{
  "n_layer": 10,
  "d_model": 256,
  "n_experts": 8,
  "experts_per_token": 1,
  "d_expert": 384,
  "d_shared_expert": 0,
  "activation": "reglu",
  "moe_layers": [2, 3, 4, 5, 6, 7, 8, 9],
  "router_score": "softmax",
  "normalize_top_k": false,
  "routed_scale": 2.83,
  "balance_loss": 0.00686,
  "balance_bias": false,
  "router_bias": true,
  "init_std_router": 0.00929,
  "lr_router": 0.000205,
  "vocab_size": 18598,
  "norm": "rmsnorm",
  "norm_eps": 1e-07,
  "tie_embeddings": false,
  "optimizer": "cautious_adamw",
  "lr": 0.00108,
  "beta1": 0.9,
  "beta2": 0.98,
  "batch_tokens": [32768, 65536, 131072],
  "seq_len": 1024,
  "train_tokens": 279200000,
  "steps": 3665,
  "dataset": "wikipedia_en"
}
Below are experts of layer 6 (counted from 0) of a mixture-of-experts language model. Rows are named down (a neuron's output weights, with its number) and show model dimensions 32-63. Each number is 128 + 24 x the weight over its row's rms, rounded and kept within 0 to 255. Numbers have three digits each.
Before each expert's rows: "comes before" lists some tokens at least twice as common just after its tokens as in all text. This comes from a sample of Wikipedia text that the model never trained on. Tokens count by the router's weight.

# expert 0
comes before: "\n", "-", "2", "5", "1", "%"
down0:147179136147128121111125147123186136136162124105122141081147143139136101129123129147136141099104
down1:124131136112085100127101135172088130130141100142126181115145093117077135157100120173140140135096
down2:112128163095141089139130116158147138097124143146131091106159121175097143117148105188116126086103
down3:118170124117117120116102161117153132137107142134137169118149123131135094126150095142124163117091
down4:103096098120164137122137110137134125121093135093143094061128144125114093109123137141121145099106
down5:136136118169136123084140127130084160127113139122142146114147117151120126122117112143117127094136
down6:129102116141103068121136133140144118161116117116129099080107124187102129114124098196138111122160
down7:168152116118120156123114176162096096128178117131159142122093105132150102138106125108107170135164
down8:128140131100183134169135149110146148155110122160139121132120123136093129104082151114142148136127
down9:113139135121141137161112145105112121139075123106148139083145087104106136112148153144140130115086
down10:164138146102101103148130148107152159160148114140140145107104144138129097119139103088106147093186
down11:137176130157128147152138114183148140150154130163125152119122143131118137127149086187146144149126
down12:127088136112127085129109084115140148115120112131128112120147143150150172169138147132152121089078
down13:144146108131155122112153142113082134118133134140076125125095134151069157121129092178135129141159
down14:126119154169165118125109103141127117140134081086112127163108109086149121147088084081137136111110
down15:123128073115113150157134122139118158179137113163093097104121143123116118092137133182120160161118
down16:154143138120087080126171148118105119170096157145152104146190159129124116127124131152137110113142

# expert 6
comes before: " |", "|", ";", "–", " ", "0"
down0:116094158090164104121107132109125159153100090086137059131150140145086165126091095121122176137132
down1:109144114064128122108176148125116103086122137156125141140107164152111128082142134136118097132093
down2:102083087093137075122127131163122118117137094126134155133152119107106154153128116160091095142098
down3:155130107150095114103157095103161120105144139120177077089126138182140087132155115150134137135098
down4:147148149137114155135177128148141143093143106161117110151133182136125115123159130141133124118114
down5:122134124096131118153167080106127153197142110134123121123150158139133143131132158185129125086112
down6:131077126143130167143125168145130100138091117139097133128130156136147056150131163125096103106098
down7:110089141130134129133174127105059153155174076098133136140104117090094194145098129151108155151137
down8:157122121162128107075133098138113152132145130182119083133125135141150100064135099140118137121149
down9:125164164135117143152094100145145097131110167127123170125145123122146120157093129122142113120189
down10:144103140159146101145171087159164121128109103075093078131153112134158162126124125107133120116114
down11:147144155152147129142155149150132178152149156143114078123090157136130126109138152122144086157176
down12:166138157123116086087110110121183146129138132132135180130116083088153129171153136120109177104133
down13:112126140077107172125101151116180121154128122153068127122120160136093090125150147140097149139129
down14:166167104127106143120131070113171149108110128159128038096139085142126131116174102167174140142145
down15:144145080141122116103135126127136147108103149134152095139137080133154113113129109141112109124088
down16:099134117166140117120071122155096131116138102125130137093109114114143110131157121111160130167133

# expert 5
comes before: ":", " the", ")", " by", "):", "),"
down0:070125097125114122142104135073152149084083154133126140135157105170158146133106126160180099139127
down1:152136139151108136132177147158091082134125097154131102133153138097153152139120114109094106124081
down2:078107154102113125154117087126104132111137098150137174124141099063156134109083150130114114125131
down3:138131123116127090164123092165132108132167142069149122131105151160133128135113140115146123122119
down4:158105148183127103105128119168167099115136136116074106100117211156163115101146090141086135092131
down5:086164155113126065110114120097121161134150123093171133111146149120157135086141069162082098133181
down6:133100138125109120099118113126123111151089144113088121129095122153167166083145125142097140123111
down7:101114148107114107143147167098122106115107160166105160123113153124092127129131163093137147148128
down8:121156117117138137106155148125167119157120132149133087139172168140170111141104084146114097112106
down9:128119147079139127120111123107134129142115110100139102109118172128154117135149151125100200092111
down10:125156104132191129124116126087143174134134158108176153127118076106119102108139131116105120121142
down11:142152151132138129125184140115118152138085132139133107147154154157114152126147110161099102123110
down12:109154140125112159097104134137127104117089141107128189153144118175067140128134149135081086106147
down13:119133133145176102139118127083189115110170131091142151131129122138130170086119109155121151076154
down14:105148098117115125109121113141157107122154118096117142132088126117158118169116123086130104122139
down15:136138128155132101108132113140140148161107130148140174138155130124180107092155109113103113120151
down16:140143109116149098114199188104117128096102123116103113137160155160124112142095114133175157113141

# expert 2
comes before: ",", ".", " of", " he", " was", " time"
down0:153120161156150105140124158105126102160109116108159163122138119098130099088095157136077128146141
down1:149137132143154147125151166138162083126164145111149124173125158142142096160137133142116112136103
down2:137148120130153108134162114136132161132096146118140124141131142134124130106106114085176134141132
down3:105106105131059178154090131149152131101145110130109136153123202134148087099121156164130130132068
down4:159212143128153113148124123115146120167150166154125126081104133157127152107153092135096152114202
down5:146146140169085110097117130144166107114108165133114109116152130172142192109087130121161139120172
down6:124126147084121082140144124162169081098136126113123132122149124174153116079117149082137134172157
down7:119168137185142067127151164112149095117123086152141109115133075109116165186128137099118102130130
down8:156166147136089146112109172136116140113077169125125138089118110110157131099107181104105130169111
down9:096081144169116086135132138112129139118151162146107122138126177235105106084125115076144101140151
down10:130132132122146116154146147124093120143146133119130112114179216144129108110131108104119114141126
down11:110136127124136176130127159150142138172131135126117100103158187156157101112114152150076065110082
down12:149094147144125128167151137087167098109122116106127156157129142160132140132109123154205108098132
down13:095129125112101156152117147130101119131145089131139148130136162131154062069136131124129097158146
down14:142138147131091118097102125123124108115148130151119138146113154163149103135119124137146106163135
down15:164190144141141109129107158137146119195096111088143092099089124098140111161120105103114110081144
down16:134097111165150134116150106194146138110146162143120101118149141111106141135128122132138114121127